From a checkpoint of a small mixture-of-experts model trained on Wikipedia.
Experts: 96 experts in each of 7 layers, 4 picks a token.
Training: a variant of SOAP for the experts, 640M tokens.
Below are experts of layer 4 (counted from 0) of a mixture-of-experts language model. Rows are named router (the router's row for the expert), gate (a neuron's input weights, with its number), up (a neuron's input weights, with its number), down (a neuron's output weights, with its number) and show model dimensions 0-191. Each number is 50 + 12 x the weight over its row's rms, rounded and kept within 0 to 99.
Before each expert's rows: a language model's description of what the expert responds to. This comes from a sample of Wikipedia text that the model never trained on.

# expert 47
Description: Connective words in running prose: and, in, including, with, over, near, plus direction words like south or northeast and some following nouns.
router:30 59 48 48 39 44 65 55 43 50 70 57 47 43 56 60 49 72 37 35 50 37 76 68 69 72 54 34 40 79 62 64 42 36 43 57 79 55 55 52 33 31 52 50 46 51 36 51 57 46 58 32 48 23 42 69 66 68 70 62 44 71 45 39 50 51 57 54 40 49 70 34 41 30 39 46 48 30 13 49 37 51 57 45 42 66 51 41 40 58 31 55 61 39 50 51 72 53 49 43 57 36 55 41 52 49 56 56 45 54 53 61 45 60 45 55 47 31 59 41 61 62 33 50 46 40 43 53 18 45 57 61 52 35 72 37 50 44 61 64 50 29 62 53 46 42 50 67 59 49 15 49 55 67 61 43 59 39 64 42 57 35 40 53 55 48 71 31 62 32 42 39 49 56 62 54 51 43 57 64 66 44 38 71 59 53 48 51 48 53 50 45
gate0:66 55 55 37 48 77 40 67 31 69 56 35 45 55 42 71 49 40 67 38 64 68 67 66 54 81 59 49 57 35 56 58 47 45 53 61 49 49 49 43 56 36 35 51 52 54 37 46 46 40 49 41 64 30 59 50 60 27 49 57 68 34 54 59 56 27 62 63 54 59 52 64 51 41 41 59 60 56 54 40 51 43 48 49 49 45 77 46 49 48 28 42 41 47 47 07 70 58 38 48 56 32 41 23 37 52 52 65 48 47 85 78 47 63 32 57 60 28 52 65 62 54 41 42 50 62 59 47 27 41 56 62 55 32 37 56 57 58 48 62 60 50 40 50 41 47 64 55 46 28 32 59 51 62 48 55 51 57 70 40 47 55 61 63 74 36 52 38 43 56 31 51 44 60 71 52 52 54 58 56 46 41 56 49 39 55 50 58 58 35 29 54
up0:56 35 53 53 55 48 36 34 46 68 54 55 58 61 57 49 28 90 57 59 43 71 57 60 42 63 63 41 54 28 47 47 21 47 75 63 67 55 45 46 47 46 59 65 38 49 71 68 56 64 47 48 55 58 32 45 62 31 44 47 22 43 73 49 68 45 44 45 58 47 62 59 54 53 69 33 40 28 58 53 41 80 55 38 45 47 54 49 54 40 66 44 54 65 52 76 51 55 54 69 34 65 44 61 36 43 47 40 63 41 68 48 43 54 51 38 76 51 52 47 62 19 60 52 46 45 36 39 32 59 76 60 49 43 41 50 56 51 50 25 50 39 68 58 33 44 43 44 47 71 41 35 47 43 50 51 55 50 64 47 52 44 27 47 74 44 51 57 42 47 46 50 61 53 40 51 35 46 34 58 22 47 59 63 35 57 37 43 56 49 39 52
down0:49 55 35 37 59 90 60 53 56 55 36 70 52 42 47 48 55 64 54 52 46 49 48 26 46 70 53 44 30 54 36 60 40 33 51 57 53 62 43 48 52 57 45 37 33 56 47 23 38 24 47 41 61 35 55 61 40 44 62 47 40 52 39 47 49 44 49 38 75 46 49 55 56 49 66 30 67 45 29 62 34 69 67 52 51 71 54 59 47 73 35 55 49 56 72 65 41 53 41 55 69 41 47 56 56 72 39 65 42 48 57 58 36 46 50 62 52 62 34 45 58 53 51 53 81 61 53 38 47 39 39 44 46 30 22 44 62 38 56 38 30 45 59 52 35 49 50 62 53 61 27 62 56 51 34 59 71 51 60 66 40 56 53 40 49 50 51 50 49 38 43 50 64 37 32 53 09 60 59 51 44 45 42 69 35 54 26 39 44 55 54 39
gate1:59 19 60 69 39 57 64 36 63 53 60 53 61 60 58 43 46 63 58 56 27 58 48 55 69 50 60 52 19 65 57 84 60 53 50 40 69 53 36 43 55 59 56 39 43 34 49 24 56 48 49 50 51 33 49 46 60 54 63 57 30 51 55 54 36 37 30 60 37 61 48 46 62 59 47 53 43 25 60 43 40 23 48 56 57 47 60 64 51 60 44 41 44 72 49 61 38 51 34 17 46 50 61 40 31 53 68 08 36 55 56 52 30 46 50 55 45 36 48 63 55 24 45 49 59 51 29 51 47 47 63 47 37 23 62 54 51 43 55 49 49 49 56 35 68 57 50 59 64 48 61 47 62 62 49 57 44 25 39 70 57 79 46 41 59 53 49 43 47 46 43 48 42 36 40 43 42 58 61 53 54 44 55 39 57 49 53 33 25 40 37 48
up1:45 35 59 77 30 53 53 39 50 72 49 64 56 52 60 55 45 83 47 45 12 43 69 58 54 45 61 50 29 45 38 54 62 36 68 33 56 35 51 18 63 48 74 34 54 49 42 40 52 27 40 41 41 33 37 44 47 47 39 60 38 50 54 45 50 43 52 60 48 62 53 45 57 69 44 56 62 35 52 50 34 51 55 64 54 41 64 48 46 51 29 34 54 78 50 45 57 64 40 31 41 65 50 41 38 64 59 43 51 61 37 51 38 45 46 63 67 40 55 58 52 41 61 50 65 68 35 46 49 50 59 42 29 40 42 45 59 56 51 52 61 45 50 39 61 52 45 33 59 37 59 42 54 56 47 59 44 28 48 57 67 56 68 57 68 36 58 22 42 53 30 49 27 42 29 30 37 54 55 60 55 34 55 56 40 33 34 51 30 27 31 53
down1:57 14 42 37 48 64 43 66 45 61 47 38 51 39 62 46 59 48 32 47 24 54 55 50 45 33 52 40 51 44 41 35 56 51 63 45 53 41 56 65 32 55 47 50 48 43 44 66 47 54 52 39 60 43 35 22 53 38 51 36 29 52 50 64 62 42 56 57 42 52 47 58 42 45 85 56 48 66 57 50 55 34 62 60 64 47 63 37 40 52 57 54 59 57 51 29 71 62 65 31 43 36 56 30 37 63 56 32 46 43 32 59 29 59 43 36 49 54 57 42 51 43 78 53 27 38 26 55 45 22 37 24 32 66 51 55 31 54 46 46 65 41 47 58 56 51 45 46 27 65 53 49 55 53 46 54 39 71 33 46 52 44 64 68 56 45 70 46 47 41 31 53 48 27 62 72 54 57 55 33 33 67 36 57 60 40 65 59 55 56 71 54
gate2:58 58 69 55 54 31 31 44 60 61 57 37 42 50 62 61 50 46 35 33 35 32 51 62 70 58 47 29 38 59 74 52 50 67 58 52 37 36 57 60 34 60 77 32 51 43 36 30 43 12 38 46 57 42 55 50 51 45 50 59 39 41 31 68 62 53 63 59 37 30 24 51 56 64 46 46 33 35 57 35 38 39 38 47 45 61 36 41 64 48 46 72 75 47 53 53 48 69 35 42 60 44 61 61 34 50 57 34 50 57 53 42 65 51 84 39 50 52 62 58 55 48 48 58 73 43 60 48 30 55 62 56 47 47 43 44 37 53 57 56 52 53 66 49 50 60 62 51 48 71 38 46 65 65 58 44 66 41 51 46 48 64 46 63 42 54 58 32 38 47 63 53 33 52 22 68 45 44 37 43 53 62 59 63 64 60 34 72 38 35 54 61
up2:61 59 37 53 64 35 48 34 27 61 52 53 52 47 41 39 48 52 58 47 36 25 58 57 54 70 28 23 44 57 54 54 44 59 66 69 49 46 65 51 16 61 64 41 32 48 35 46 46 14 44 64 51 45 53 39 48 52 14 55 53 29 38 68 61 32 51 57 64 44 44 62 62 45 49 42 45 38 65 46 44 55 41 38 27 68 53 59 53 41 58 82 75 48 58 56 59 47 58 34 50 46 57 59 34 51 53 04 49 52 46 42 79 62 69 41 45 60 59 51 50 46 53 62 57 61 47 42 36 39 65 50 56 61 40 44 44 59 51 47 51 52 48 41 49 53 52 50 35 44 45 43 42 45 39 45 57 39 49 64 52 52 56 59 63 59 62 50 40 45 60 45 40 48 24 69 58 53 49 40 39 68 44 62 65 49 52 43 34 19 46 48
down2:54 36 13 42 50 47 53 42 40 49 55 65 39 42 58 35 32 31 57 40 74 76 45 44 35 63 79 54 31 57 35 41 54 38 56 39 46 68 54 46 54 58 37 44 42 74 73 57 54 48 57 61 46 47 48 50 75 67 45 61 44 44 36 59 60 53 38 40 61 63 49 41 47 56 59 56 51 32 46 56 63 59 59 42 26 55 61 61 43 46 38 61 32 62 60 44 62 21 41 39 43 51 63 51 21 49 49 41 49 47 61 47 47 56 35 40 56 78 51 51 55 39 52 53 63 53 42 46 47 31 49 57 38 61 44 48 60 53 41 57 43 36 37 59 28 41 54 58 56 28 57 66 55 51 66 41 48 53 51 75 66 34 65 24 26 66 63 46 61 47 44 42 47 27 41 47 55 43 61 49 43 23 46 37 34 34 57 40 59 57 72 47

# expert 55
Description: Nouns of time and amount and degree words after prepositions, such as days, years, months, more, further, significant.
router:27 52 69 59 50 64 57 47 40 53 57 46 41 58 48 48 52 54 51 48 42 53 65 57 68 38 53 50 57 43 44 73 85 52 53 63 71 35 57 49 38 32 61 54 43 49 44 57 54 42 52 25 34 50 51 41 78 55 57 75 45 37 43 50 42 38 43 64 48 41 58 51 47 43 51 66 43 37 42 38 48 45 68 53 42 58 39 58 51 54 55 58 54 47 46 49 48 48 52 39 60 49 60 34 56 57 38 61 23 63 62 47 32 41 55 53 62 40 59 41 41 83 31 56 06 52 63 52 32 45 59 60 55 39 59 25 86 69 55 65 24 34 60 48 60 47 41 58 61 59 35 49 56 43 63 47 36 72 52 42 56 49 39 45 66 48 63 29 39 50 43 49 26 43 50 71 65 42 58 55 40 45 49 47 50 51 56 32 16 46 51 55
gate0:45 60 64 54 31 42 44 29 33 38 53 68 69 36 51 63 49 14 48 55 63 47 46 41 48 66 54 55 26 38 50 46 59 67 40 43 50 47 27 57 60 62 42 42 38 55 58 39 44 35 76 39 65 54 45 57 42 42 59 40 55 46 52 30 50 54 52 76 28 33 47 61 57 44 69 57 45 58 85 32 59 41 45 43 59 66 69 57 48 54 35 59 42 38 57 50 53 41 49 54 51 53 46 44 41 57 50 55 39 55 58 56 55 34 58 56 64 50 57 66 46 50 38 48 48 41 64 23 71 43 47 43 46 55 53 44 46 25 40 55 34 58 60 52 53 67 24 55 42 61 71 72 51 46 59 61 61 41 48 74 52 36 15 62 35 52 54 64 58 28 37 37 34 58 54 37 35 54 56 52 63 50 39 52 41 26 34 62 63 55 68 54
up0:52 52 58 32 61 32 50 40 46 51 69 50 57 62 36 51 39 34 54 68 53 44 43 65 58 36 60 66 49 65 32 61 37 37 55 46 78 49 53 46 42 41 28 35 38 86 66 54 73 65 40 64 41 53 56 63 45 72 25 48 51 53 58 29 41 40 53 43 28 54 47 63 50 54 41 61 49 51 41 60 34 75 33 52 27 48 56 44 58 66 50 21 64 48 48 52 73 49 64 44 54 34 45 46 52 50 48 28 56 46 58 44 62 64 56 55 67 29 46 42 42 38 57 50 50 53 52 52 48 41 58 58 46 51 53 49 30 46 19 39 48 67 62 58 51 47 42 47 51 55 24 44 58 60 52 43 53 52 47 52 45 59 46 39 43 42 53 45 75 41 43 47 57 41 51 08 67 29 46 37 50 64 53 44 84 46 46 56 55 63 39 56
down0:49 22 33 48 64 56 37 40 48 53 50 37 60 63 66 17 54 71 48 38 51 37 61 33 43 56 55 50 62 59 52 49 38 67 50 71 48 61 25 59 61 38 27 42 49 65 34 66 49 57 56 49 52 46 70 72 50 50 60 49 44 55 72 63 83 39 55 45 52 55 34 44 27 63 57 44 68 62 36 67 55 33 45 29 53 39 31 50 54 55 35 51 69 72 75 57 35 65 31 47 55 51 67 67 45 50 59 49 68 50 63 59 37 41 34 44 39 34 48 42 60 46 34 60 73 63 56 43 48 58 53 63 35 47 47 57 31 42 56 57 43 35 57 46 59 48 55 43 67 30 60 49 39 48 46 50 58 67 49 44 47 55 57 34 64 31 35 48 43 44 33 53 44 58 58 43 39 45 61 49 38 34 50 68 31 43 70 56 35 67 49 45
gate1:21 47 61 40 73 26 46 36 74 56 51 46 37 52 62 44 36 34 44 52 39 32 52 50 39 31 34 37 44 42 54 29 55 47 41 72 39 70 51 39 37 40 45 58 31 84 58 40 44 57 71 52 75 65 49 59 53 61 53 44 55 43 49 52 65 50 60 52 62 35 53 30 56 69 59 43 30 49 35 55 55 56 42 48 43 49 64 42 41 24 62 48 74 62 49 39 34 58 52 46 62 62 59 57 49 38 55 35 71 48 54 43 49 51 56 43 31 41 33 47 33 41 58 39 34 45 55 47 49 53 74 36 55 51 15 64 78 53 56 60 44 48 52 49 45 59 34 65 47 45 52 46 58 49 39 26 29 49 65 30 44 58 63 46 55 66 63 38 58 56 52 47 57 67 44 72 45 56 50 40 50 42 49 65 57 57 61 48 73 63 50 35
up1:39 47 70 54 71 60 53 52 71 18 37 48 52 42 46 53 57 53 58 48 51 37 48 36 47 40 51 41 53 53 45 34 69 51 56 23 46 65 53 75 46 58 25 76 66 38 38 54 40 51 48 66 43 50 57 61 61 48 48 62 49 42 63 78 55 82 58 51 37 65 59 32 45 78 73 48 35 41 57 53 55 29 48 29 65 34 60 67 49 60 45 94 57 63 33 44 41 43 46 46 43 71 41 50 52 30 27 66 61 40 43 48 71 53 44 36 65 52 58 66 61 35 44 59 51 24 25 61 64 46 54 54 50 53 55 43 54 45 35 54 48 59 36 71 57 48 56 45 39 52 54 51 51 45 49 54 56 42 49 51 44 44 53 46 50 47 32 47 58 45 64 43 70 48 41 45 47 43 43 44 44 55 58 60 35 52 45 71 62 38 66 43
down1:56 44 49 73 52 44 67 47 52 29 49 28 57 35 50 58 43 48 63 59 35 44 52 44 40 43 52 55 38 32 33 47 53 60 40 45 57 47 38 64 69 54 39 49 48 45 43 49 56 39 46 62 47 57 36 54 31 49 63 42 61 57 49 46 53 45 40 64 39 68 47 76 54 52 49 43 59 50 63 50 44 69 37 38 40 50 61 37 47 33 66 43 45 58 45 47 58 48 49 59 48 82 51 38 55 41 38 32 79 51 39 38 75 60 57 56 58 54 59 36 50 43 61 46 37 64 45 73 63 54 59 57 42 54 36 48 60 54 71 68 58 59 71 51 34 43 26 60 56 43 45 66 57 53 47 16 57 66 43 50 76 39 68 49 26 40 80 50 67 44 49 51 39 58 82 52 42 42 56 57 64 53 58 41 27 30 41 66 56 65 68 78
gate2:19 40 69 43 65 63 49 52 39 53 47 38 34 25 31 39 34 74 57 54 38 39 42 28 75 43 36 61 36 47 51 48 44 30 57 58 62 35 42 41 53 44 51 56 63 53 45 30 17 44 51 47 55 38 45 58 57 52 49 59 42 58 52 59 64 56 48 50 75 56 53 47 42 41 30 43 29 49 55 62 56 52 42 43 55 67 61 78 57 44 56 37 35 69 46 43 46 32 69 50 63 66 50 52 71 40 73 37 44 46 34 62 47 57 48 53 40 40 62 49 54 66 51 46 35 45 26 14 55 69 60 45 59 47 57 51 55 53 43 54 46 57 55 56 49 56 48 53 66 49 68 43 45 45 50 50 70 57 86 39 54 56 51 34 53 36 46 59 60 57 34 58 72 51 54 49 62 42 34 38 45 47 32 48 28 47 32 56 43 28 48 62
up2:47 37 61 39 71 77 45 39 32 63 36 59 26 26 48 26 69 58 55 42 43 32 56 32 81 56 39 55 48 56 68 48 54 51 44 58 44 56 52 44 55 63 37 50 75 38 59 56 41 44 56 59 47 20 45 69 49 53 75 40 48 54 46 50 37 66 44 42 51 45 50 51 31 49 57 35 75 30 42 42 55 59 43 16 35 56 48 49 31 33 44 46 53 67 46 44 54 23 47 60 51 66 37 37 46 54 44 35 48 57 68 72 33 54 35 55 58 49 39 45 54 45 47 57 49 53 51 58 41 78 54 37 44 54 79 68 48 48 41 29 53 32 49 40 49 46 54 48 57 23 56 54 45 63 75 61 54 70 55 37 45 54 50 44 55 45 43 54 52 47 44 47 35 50 49 41 58 36 52 48 41 50 51 67 47 65 27 55 40 47 28 42
down2:57 61 47 54 54 53 47 59 59 61 50 42 61 27 48 30 27 45 51 68 40 31 43 38 45 24 41 38 47 72 56 36 42 58 38 46 59 45 28 40 53 37 47 38 43 36 47 71 57 49 45 58 65 63 38 45 38 60 67 53 46 48 51 55 25 64 19 66 22 49 36 48 49 69 56 49 46 59 54 47 38 35 41 44 74 72 75 57 46 43 50 48 56 42 50 56 52 51 46 42 57 40 62 31 41 63 52 52 60 40 50 45 47 39 56 57 55 44 47 33 56 57 49 50 28 18 55 38 58 44 59 54 51 43 42 64 43 47 55 75 52 55 57 44 25 54 77 53 38 70 53 57 42 31 52 51 54 56 55 53 55 50 40 57 65 58 49 32 36 34 35 69 35 58 74 69 56 44 59 25 46 54 54 34 52 56 62 85 72 55 39 44

# expert 33
Description: Common nouns and adjectives right after the, a or his, usually followed by of or as, such as known, part, such, claim.
router:50 56 37 50 54 66 33 54 43 50 54 50 34 55 61 47 60 64 48 27 60 49 61 63 59 25 64 33 43 68 63 61 73 58 19 44 54 47 44 56 42 22 47 34 51 38 36 49 56 44 20 37 51 33 53 44 93 69 84 50 48 72 47 61 55 46 41 50 63 54 53 46 40 37 49 43 39 33 44 52 46 36 53 55 48 66 31 53 45 39 35 46 58 38 49 55 46 52 43 45 69 39 42 42 54 45 46 43 43 63 60 59 40 50 49 37 45 38 77 27 28 61 32 59 29 44 57 44 36 39 59 56 51 32 46 36 54 56 70 61 37 45 32 53 45 42 67 44 64 56 20 55 64 47 70 54 56 49 51 58 64 56 50 44 62 48 62 50 53 40 37 50 34 48 61 61 52 31 47 35 49 57 51 29 52 40 60 68 41 56 59 57
gate0:60 45 62 51 52 50 38 41 67 47 37 52 45 55 51 56 37 71 36 39 32 42 59 50 68 48 32 47 32 32 61 57 46 42 52 45 27 37 43 58 59 52 37 72 58 43 61 46 41 61 70 66 39 44 44 30 63 41 61 63 49 40 47 61 64 60 50 32 63 50 63 73 42 44 69 32 43 42 57 63 46 25 64 46 56 68 41 64 50 63 57 45 59 29 40 45 57 62 26 66 70 54 45 48 62 38 45 54 43 30 39 43 71 48 46 53 77 76 56 28 43 51 37 46 48 58 39 24 61 54 53 52 58 46 38 56 52 74 55 42 38 65 29 70 46 45 52 60 42 52 58 48 37 42 44 67 47 49 41 51 54 68 67 42 73 56 66 29 51 32 44 51 36 74 59 54 57 44 67 82 56 52 47 53 45 52 38 37 40 60 37 51
up0:38 27 37 37 48 50 52 53 54 54 53 46 74 31 56 45 48 45 45 49 40 73 23 49 37 37 64 56 47 40 50 55 53 45 62 55 50 68 40 65 41 42 38 56 28 65 21 50 46 40 67 35 52 47 45 48 41 50 60 55 48 71 56 41 43 49 23 66 42 52 38 74 28 62 67 55 53 72 53 60 56 59 67 60 56 58 53 44 49 64 41 47 29 56 76 32 46 58 58 41 21 49 31 53 67 34 39 53 38 42 59 36 47 51 39 59 36 42 40 68 42 61 50 32 42 45 41 63 34 40 35 51 59 25 65 42 53 33 48 53 84 65 43 55 42 45 37 36 37 63 49 46 48 38 70 53 48 41 56 50 41 55 47 72 55 25 47 74 61 59 67 51 49 55 38 32 52 63 42 52 46 52 52 47 49 53 54 43 52 60 30 26
down0:30 63 58 46 40 57 55 37 47 62 29 76 57 85 55 49 71 38 46 53 51 63 41 37 32 71 55 61 47 43 61 56 30 42 58 50 70 55 61 54 53 44 51 38 57 53 60 56 32 50 59 44 50 39 37 52 36 44 48 60 47 43 49 56 48 48 38 58 30 55 41 55 48 61 51 63 39 52 56 56 69 32 46 47 49 50 49 42 55 50 57 74 41 51 26 41 31 71 74 62 46 56 58 52 41 55 54 62 41 44 48 35 40 49 62 69 19 45 68 56 34 52 30 18 28 63 37 46 54 55 52 66 40 38 42 55 47 66 43 74 39 55 69 59 84 63 40 59 56 65 59 50 56 36 50 41 64 62 54 32 51 45 57 70 45 72 53 53 54 47 48 46 46 69 51 24 45 65 48 43 34 45 61 51 63 56 41 37 28 57 60 38
gate1:44 41 62 51 72 44 33 41 27 43 66 52 47 58 32 52 57 47 64 58 38 48 52 47 56 26 54 35 28 56 45 38 33 61 47 56 41 57 42 37 59 34 23 31 39 74 37 54 37 47 68 44 61 49 46 27 43 73 29 43 40 42 46 40 56 57 42 44 47 69 41 19 50 43 59 59 27 61 41 65 49 40 56 52 57 57 31 57 47 32 54 50 68 51 40 59 49 52 30 49 54 71 51 55 36 40 52 47 34 57 63 48 50 56 33 58 54 64 48 49 38 37 64 44 24 54 41 12 40 47 72 50 49 34 51 46 62 29 36 36 50 47 45 46 49 37 41 48 43 55 67 39 49 33 55 43 26 62 65 54 45 48 50 46 56 55 55 20 22 33 39 63 65 59 41 51 51 33 53 42 46 55 59 62 43 41 56 59 73 48 48 63
up1:47 39 32 72 54 70 62 33 42 43 35 45 44 51 60 35 58 20 70 27 58 48 57 43 74 48 67 55 51 42 16 57 39 61 62 57 68 41 57 69 58 63 59 58 38 57 81 30 39 48 45 57 46 49 57 60 27 33 67 42 46 52 44 44 52 58 55 51 30 58 56 44 62 59 50 54 54 40 60 29 48 44 57 59 51 19 54 54 49 61 48 48 51 51 39 49 52 57 36 66 19 52 55 35 50 50 30 34 59 33 33 38 53 45 52 62 58 56 60 46 51 53 60 51 62 54 35 30 67 47 53 45 32 58 50 61 64 59 63 68 64 42 42 43 42 61 43 40 73 49 50 59 78 38 53 60 78 45 38 30 54 47 49 51 35 69 65 44 60 45 40 55 33 62 69 47 47 59 66 43 62 63 52 39 52 60 62 64 40 57 46 43
down1:51 70 46 49 52 58 46 36 55 60 38 55 67 32 40 31 30 43 58 58 63 62 60 52 57 36 51 54 45 50 42 49 51 55 44 72 36 56 70 21 42 51 50 53 67 38 41 77 39 50 37 63 55 47 52 63 56 48 33 53 50 80 43 53 53 38 47 54 49 67 54 70 59 62 55 44 35 51 42 67 51 58 39 56 55 32 54 42 61 66 42 42 56 46 49 37 56 68 42 41 47 50 60 33 41 35 15 54 47 53 47 42 47 27 43 55 73 48 22 44 63 62 45 52 41 47 45 61 64 49 45 64 37 36 17 25 58 72 52 50 43 40 65 52 40 44 49 62 53 38 25 50 40 42 45 51 46 41 46 38 40 53 75 45 24 86 36 54 41 61 44 65 48 36 45 65 37 60 58 53 67 35 59 42 41 73 53 54 45 53 35 62
gate2:51 63 55 59 67 71 53 56 64 43 53 52 32 33 82 48 55 54 70 44 70 50 33 47 55 58 50 46 48 46 41 59 58 58 46 45 48 67 70 45 57 37 54 64 42 46 49 76 62 56 49 65 49 57 69 50 59 41 33 56 43 71 51 42 48 11 52 51 51 85 51 67 37 46 42 48 33 41 43 46 38 29 41 49 42 56 60 46 60 46 49 72 56 48 46 47 60 36 46 39 45 56 47 35 57 57 67 52 30 48 50 37 57 53 30 51 66 34 51 43 25 57 46 75 69 54 47 45 36 55 34 35 52 65 31 42 49 53 57 35 60 34 49 64 70 56 61 54 66 48 45 48 58 52 47 58 52 13 46 44 18 42 34 49 51 41 82 30 41 55 39 47 53 62 57 49 40 41 58 53 50 49 52 23 46 41 45 51 35 64 43 56
up2:64 24 45 69 53 54 60 54 71 38 43 50 41 53 46 74 43 59 48 46 49 63 71 67 40 58 61 62 38 66 55 50 62 52 55 28 27 71 50 60 46 47 51 52 45 64 64 44 44 60 71 59 24 52 37 57 36 77 47 40 33 37 67 58 51 42 42 45 65 45 44 43 29 76 42 55 58 37 54 40 61 58 53 50 47 41 39 36 32 17 64 58 64 50 59 62 61 51 48 75 42 44 48 49 43 40 35 62 54 64 64 50 39 44 66 51 26 42 54 43 36 38 33 44 56 41 47 53 27 34 46 44 68 61 53 30 31 54 62 44 57 58 47 53 65 52 42 41 49 42 60 19 50 52 43 57 58 55 20 65 56 52 67 46 44 42 30 58 58 46 65 58 33 58 52 45 59 51 57 44 44 46 48 49 47 29 71 69 56 31 43 37
down2:43 59 64 48 41 26 56 59 53 50 32 46 25 63 35 61 39 42 57 61 36 66 41 36 48 44 59 64 35 59 53 46 63 46 38 43 54 56 51 38 59 75 54 77 09 55 42 44 62 51 58 58 46 39 55 72 37 82 46 61 68 49 64 37 72 48 50 33 75 33 54 66 39 45 38 52 44 63 50 45 59 28 38 33 44 55 56 52 46 42 49 46 48 63 48 62 53 52 60 46 48 58 45 50 41 40 71 55 54 41 58 64 27 43 53 55 40 47 59 38 55 55 57 37 62 47 46 59 52 51 61 39 42 61 25 42 28 57 51 46 40 46 63 51 78 42 33 63 51 58 55 48 58 43 40 49 47 52 62 52 52 69 51 68 46 37 53 72 60 39 50 73 77 50 22 45 39 70 56 34 80 50 61 40 42 59 57 37 62 57 42 53